{"hidden_size": 256, "normalize_top_k": true, "routed_scale": 1.0, "tie_word_embeddings": "early"}
Below are experts of layer 6 (counted from 0) of a mixture-of-experts language model. Rows are named router (the router's row for the expert), gate (a neuron's input weights, with its number), up (a neuron's input weights, with its number) and show model dimensions 0-255. Each number is 128 + 24 x the weight over its row's rms, rounded and kept within 0 to 255. Numbers have three digits each.
After each expert's rows: "mostly gets" lists some tokens that are sent to it at least half of the time. This comes from a sample of Wikipedia text that the model never trained on.

# expert 30
router:131104120122142158099118118085164108122140102136101189157141155124154165146139157107153170152117128133144134134153090128141114117160139157092125162128164130160171103135109124123121168132167127145128129130093166148120108100162100132093140102132123123152105096127140154138123134076128104134154112177132101100122152113094133110121147103154136126097128202161135171159072098118128134150167093145145146176122110130118135084152163101148167119123127136110132143153099126147192143126107076129168126099141098114123127111130132121060090162136134152117093121139130170138140137163112118160132100123119124120153143112126155148128124171115172122110133120130097161124100128130170119146139125143094150143129138098119120109131128144168140164127076124179141130172131153117115176116154126
gate0:141130110164144122081086131132152108125099103154134205135084108131133132137138154120104134146126111131131121082067098095138128138140115145125130118136151133145102139134143088131087175086117110119129116110140118112100153122138114106147133145155140138150160137133100135097110164145098140125145173103090128185121169127182151114083129103126082165144149126131148169142089109138134172077112148140114132085106114112109137144141129117131131119122142110150108112130116099176188130086084141154126161139143111141147124161133108088124111084132123153081098115112166103166129184142090092120132137175129150106164137130100130143094097130141148105150124141151145133108140103123098144119146123131120123124132117070147156141131136084093152107087125115118130126176138080135143140117131114
up0:102104149134141127131165123110138128132156134126125086101133143111124175126099085134140162126149096135142140126111125170186071148097136111147131134081114139148125153062101123137161152077139100116097132132136127132154137098171145140078094099119114138127136163147124113147123105102145110122141206114126152141132096144132057145126167146151102101133129088157136101158146131128163107127142105118138120158103135094144155139115107113162137127102135154176152163138137094119112118102124100106166159112116147114122129129169122124117139131157106123098106130123182135120138132127146125102116185097132156169166159118168126122120135139115109115128146144132125140163113095118160112058129145098118084096109137100152125110151152137141135093101122143145142080145076109095095137106123102
mostly gets: " K", " H", " Y", "H", " Sh", " Har"

# expert 70
router:137089133123147178118121124087131117127139114153125156111109134101134164178149127122162155144103149147141140102160136152162126160128126129116123117150112172167177177146127145112120142150151102117145104109086146075129172109145130151072171116116156144145154127099124125119113149146116135125121093144125149074121101098111185102122129142097135119118140157153133154156084126120102093146145102157105133165104116107118124111136142101150132108172111088130105129135107146131135179161117139118165091100184139156128121113113166145140129132124099127098115113185098146115129162129079116107066102152100221120133174131103159135157139137137144126120131089122123119134153148115145122126174116151140126152140124108124139111168120124145120146137110124145116168169128175135116146131147137
gate0:139126147125137130105136109072134139120138103150136158179120098082126099076126130100152123165120129142119143175135158094104117109191140127121108132154132153145133148118106140143141118132119147151076135076092103086114146121138096145145127135134136137158116133117142108128110173130163133143171135093139152146125134097175127110157168141118143083102147153154087136172082119163148075171138121118126136118125124145153102134132122124137122150153090164157135107097074114107077114168144100143099124163138123115144104132141131135120113167137104100145162096161113140149146130105128140105165175106141144164113129137159130116124141119134110111113122081192145158138162150151164105134148139120144140103106145108129110092081134119131123125140138134120094170188098184139117124094142121
up0:139111128128110141121106149187119139128111138090128143116133124134078130148166139120133130162099130101137108119145105110103157120129103109130109145170140128177149149111154134143129147113149118121090115079132122119098091142128115152092168145133100130126112109102134100096107105113149202145146118093120130140110149112120170110115135188113144128095086127108119194151174121139118123161097116113179168125108154138164101142159139140115130147135077126120189114112151172129155133135134110144135099140120163129115160074113155124170105088144127103115091084140163111101120127127154131162163134148100130097114170104122117128097172161103167106147157119153107160154138125148143108134121109136129106180168106127104127116108136111122155127132115115080103127120093140135120195146139125
mostly gets: "ities", "conom", "earch", "ateg", " fact", " development"

# expert 52
router:145115122131171143089135120099159134169143119159091122145168119133123173136155166136137138115134111109130139114168139126141142135104084134118137117123128103146169137183131125108149150125177136112131158138095165115173140133140131148155169106074150127186102116092121105136114129119093144109139096148150145065135115089138146116114132148112118086112143143151088127152099119129157140125151091126159131199107154125179148126150135111160177099137115129099123136092135181152131141129119102120141133111151100172114099149110150127119134150109102140099119097130140130120158167139128140137126119168126126147123182135136150128152135137137162117129126113113117147157099137099131129131141133109093138155143131053142173113149123108127150183145114160181149105183108091079128124104149125
gate0:162118112091128148110137121146119170189133124113151110100117096156153089124114107130141129146071133161122162112127096106082126140133117131141137114202102115165152122122145127133120108068157127096127128115156169138145141155121144172111164147159163045132141090141097100132107166119136111152106163145141142136130132124134158113129138159132094111134127116146077150113127127162149118118177165091137140114147131126152102186159129125139156129152098115153153184144101126151146120147088152139152127144115132109132151106089147115127140116131148151094113155102128164137120085152154186124171164142147106111146151110121114151178173135124111108149156187122124123141110126133134089139103137123143125155157148127119116121166110102151125157110141125130122102140121121114120131102113078
up0:110133101145120098173139128104142114081124142148103114122077160138144122135135114155062121135130130067161130149148128114121143114106121144137150141106132102098149092127121116146130142125150132108138124095115109137120164099133120056157067104116127147111090181121160098112130104181083132149119125109112111133105136133134124156122110106139115142149156078163153136121086135097104109128146110109150124119134144071145137147136135122079103157147106150162124137161126136141170179127156121108144160146099138123121094107151131158101127142076169092178144148117129127170149153143114123134083079138125154124138071165123135113082125106144110132130108131154154145148124143144124116139144141108126155113087132110137119110113134104159093111150137153099112161118097105190093158133157147
mostly gets: " it", " It", " this", " him", " up", " This"

# expert 44
router:119098110122150163087066123085138127145140121136089161148108163125124106114161143107121139137112167115155148158142115158152116146185074132138121132132143167122188118098128100121111167139134121147139154128142157152159127159109082131110144109117157130165113132096145130111134132126094108128132107172141116096134092113082155106157125127137108105115137148130092149137105109137146119155132113153101137196112119077142126133141149135145139131173121129147152143130115110125152127110101133096165102136159119108123079164095144122117111143116086102114135113147139124152147148145099104123113117143094182087130153142120118094190103182151118081135126161100102145113146105119129149132131116169113141146143147101167125138083145120147140170130110161160135142199151144110137138081153133
gate0:159133158122100144155069122081135147113134134117106143153153160133148107088123106136084167116111111122149123131116104111112105133128122124163173131136127115156174136140105131125171137128089114156096130109148093158148139111152150075118172074111115179159121134149106154125170101126131103143120173121120161106133074146151090147133126136137140095135111150152153132135132100161126165141115098153125149149095181150154126169119099143139136151196130076125101143141108157139148159150148102159115107121136129106107129137106133110099137139107089146113144103156173127128140125128172142109139139117117164115168127158171091098137119135119109115154108133115111127115100157180140136137127124109134124152126118115119131126144155176188112112145115148145078173124148117124091130086076141
up0:146128113143109104101125147169127122126077097185128078108127122077180171132135114109141118130092136086131086125131115120099083126115129126117099171041115149117088126128120089117122131134115112127123140157156131131113136143114130080149137152120127165144114164163148122132143136155144109150121150125163113120117110130164111185087110107103106119116112143111120099109125141154143159128122141124121160138079124151151089094164107155129154114087120149116102123138120131157166179152155131128114113115160107133131162140132165106166156123154146150125119115108127116171136111114111132100166150098046133151164151069131132142127126181129121109116146117132136121143141121141143133107129092133141137159136170146087141112095122117150108166134129147108088081137112096131155167143108126
mostly gets: " power", "ength", " bus", "iness", "y", "us"

# expert 124
router:138109133115138180126137109101165111133129130224072126116123136102129140133176130125141154151135119110104118122112108156120136120145108135108110127149148141144170114149130083140149144181155118111139152144087160134124149147112149121133167101111163115133101132051127132122108130103123126119133130141133106091103106078069146146090151151108122119122147126146151161147114096092089100161140113120134165138119091099105132106173146108153141103151117070151130105113135161154139129105103096082153125145157141135090129146153121125140123129124103161114125085131127157135131164150082095158112115156121193093140180129126130128129121163134154108151148119094131144117099119081152148133115154133097099135139152080155150154119162092128135135150124129133137160145149130084107149135139114
gate0:105093197145162173106121150153150130112125177168145138113094146139079115140135126156135129103129119129091105115146152128144136118157128139171156077123134126098161126142127096113108149141113137143115131096123169093144138137095120122125112120136169131127112105139094103104120135115118127138118160116104162134170126141125121115170102116119132157148167109157166117144116167178149133134114130146165153120123150141105141169107085121108124142179153130152142101152151111158183108123128123120132138180110123120088145131162152195119103203143103111095151132120139139156140117164121120074153127116077117118145076118127127117153134132125164079108111177126142159149109115127147105137107098174099123095132118113121131116121120150139132085118129092157124138167115100122174158108139146
up0:137084140110099124139035136148163138089111139164102137119122095114149122137140130171118164137121192110152071134147139175121112129140147125117102125108174131161163091142176070126174149105096128095160089120106156139153137108074127140155125126107135152121127096142125157094163110114083145140133132130139116132100111151130119100123132169122103100119130096134124130102076145112137119159137080141137147149093144111159129174155162117157097110126152131126070119125155118189110094129154127112153134146142132126110117129150099118138152138119109154135118118121133145077131126119132113146112123148099101105129143119109173137105088138139142099144100108147165098099125108138145116175160130109106134144158117108157120152126157144153162118117136124148132133122159132139141116166079167
mostly gets: "son", "ley", "ton", "erson", "ler", "wood"

# expert 11
router:117130125136125122090103078083142083147165108133097171137123151119174149101142138133117173125181114100154120123132129089139134120164114146103117136144087112102169103131131096105188124132148111081144129122092161090158135122122090089119136122105150169130148150129114097161083117128103113105115094152094121112125129078087147116121132136102117106135124140146144127135118104113112103143150112122086117165101128149125146115148112119112129112133125151118099124127128152124160146162091123120182097100156130119120132147154143128146045155108101122102157129158103137138122190152120102161119151111145151107148137116130116116193142128193139112155091127086153118177093138135140182102133120109090105130138125087132155119134153128123146146133108135147140154164108114103148135098142109
gate0:118162094134125113147145104113116081110151138124130112148155114134166140087144112152081160154108102112112094123161169149158114139144124164143126176146090081123109093127182114146143115169127098115103141118138181148163152084140140125142167119127118139144128082136101146137120119135102152166103137166118123145146111116131117137131132132114104093139104068073101109145095099127060151120129070155103103112168086131141115128106187152106152076114116110122088131149118091129132110119156169159148133101150135129111134132164141125163153107167146095128145144104129151115097136133119116107127158113178131085105104110135114113150164135100116135138109086135111120113116129095132155112135134135107108100167142140134138123150143133189125090148112138169130131112115125145099107137138099
up0:134116106129132068103118127167144062093157126133105091114102157160121177141134143108150144096111150136107081128109159171099164118098121121158135107116122123136120136167119132140128136134115160121111128095090134127155101143155106119140159136115106080132143139102111118141186084129182125141143120118155155123164140146156095136129117162141142138136104196132138092099120142133118166148068120143127113116132158157104119135119149106134151117112120105138131134081109118173118161086140101082124088162129110096119093131089135130088112100151143170145126125109122142164132100101136112135112126121091112103151139122157143130108156142149130141054156128144115125082170152116086140157158127149115103121150087127126116093091144093139104129150141118152168131121098150117132156137160140
mostly gets: " ch", " Ch", " out", " com", " dis", " Bro"

# expert 80
router:148130113137152160122148095095136093127139122130128189120127132102185129164132132098154162139154126138144185125154175126123143087145113126106114113151141134138138145168124101156135146161162089163140130109102136175136137112132125120112141153123133125136093187092114106105157132095152120134114121183129119127136117088133142138115165089118121095119136126175110137183152128135115130142144096110147119198131123116141157124167183117146137126145117073144140138138138119165134176142058119092145110092103136128106152153107153107158122180117124143132130107142129144136128155153112112173111096171097146081163162121145151132190159167084128107119135098105120142102119108093136140147133132132108095131132153118139133143159144116151158142128132125146135153152158149115105144137171113
gate0:103147151112131112121086119126103103136105117136124134167112125133145162133137123158146086170125105093099125131100135106161135094105115119113145113072151140121116140113122090131126114165134077124145120110124133114111174167117158100136132082128071111145134111137144098104137159084107100129108133156125159151124125134082106092158143117149141180129164102158127106098141154119103107155111123144159144124153139115171097112135158119105118146110114139129088146086167120153088106106068153085118182133123119166131128104161106094130142153168107137134123068106143152161151104141077130128106127114144121114119144116125129134142143166128135100133132110112113090139126146145167095127041185091108126114129147112103130116127148167112132133137115097114071103105130161137130124121110106
up0:110151081089143125143113093187123085144123134146145139149125079152161123113123148160173114119159117114124125184138135094136076121120139122174125122092109129151094158143168153111131146094184078128131109098128104129130111149126153118172096076109171128088136097120138109120088104139111114141140140100143073136134124153174159127136122089141154152101134132139134135125099125130135141125160172114163118116169156127097134167159066131120156151149111128123145120103143104149118118100135111133125161135112133142123116154142108118138115124115100134166106138137142154149158150171178095141112147142129115163169090145104107141146106137133076114151123120121137132142170103133129150168149142167113123102143126097106183149149128150122099119107163095107169164155148162127125115126112108
mostly gets: "oh", "m", "ram", "ond", "hem", "eph"

# expert 38
router:147115122093135133120129093112128065175156082124099120144114122123157191126134137108145141119121121127156155118141145164113142131143091159105135164175120120143129128198126109120143151147167103118142155123085139147120134136130102164135117130131145145130123115119151140127081094113114087158126103132135159123138088116096137071131144109136117121089131159154116165148067128143096140135157101147127148142065108129161078102159157134152173096141120113123149095102120116164162112150095072125164129106115079153120128138098138159118069158113103125123127131169113120135127178134114136143108114159105138103142130139151114106182166197131195122120107133085096113124113101115161121138112126156122131151149143108130144135121137138139150142125105131169134140138110125123124123128117131
gate0:171164114123154139121163097154178115065161134141126159116152141114162158117178146122128098154137138106111145136102106108147113129155101107129164137138124119133119079131081151112117140117157118135141148125119135146144124124183150141083135163091098161081102167085114118136127129136134152137100168127123117105123126120146131094132104148127159126099142132130137142108135141107124148171149148105117104147153096107073120108104154147153137154185081151111151149111155100095119127135136097108111143129162131144115149170149104134152093155157155142161135157117126145148106147127084119094098111098134121150125119105080140127120139167164147128133166168101179136100119110152090125134151127107157117138155132104203075152143103118108139121095102146118149147145121166120140176117102131
up0:128153092139129111125139163118136121124086117071112186103123148150107137158127141075082095115143125083098146109132138087144162139120084129158088100151116122148134157154113128119174155128143141113167088149117157129124125181094111116127182143158113112135112145123138153129173139104120089100142129118096097119108136136149141071148115109092101145135159134094122183132166120160152130145158113119135147140111126112125129107094133138159119115160100118114161138093126140165153160149146103147104125132111153122111111174110142163156120104104128138147090133154128145144108137111086106107170091110157114134125156128186119137127113128109101138130130164112128124128090161123090157131132169138079134114161117131075109162160129090124097101150096133148166151140106103106115147132108165
mostly gets: " p", " h", " cl", " Cl", " H", " P"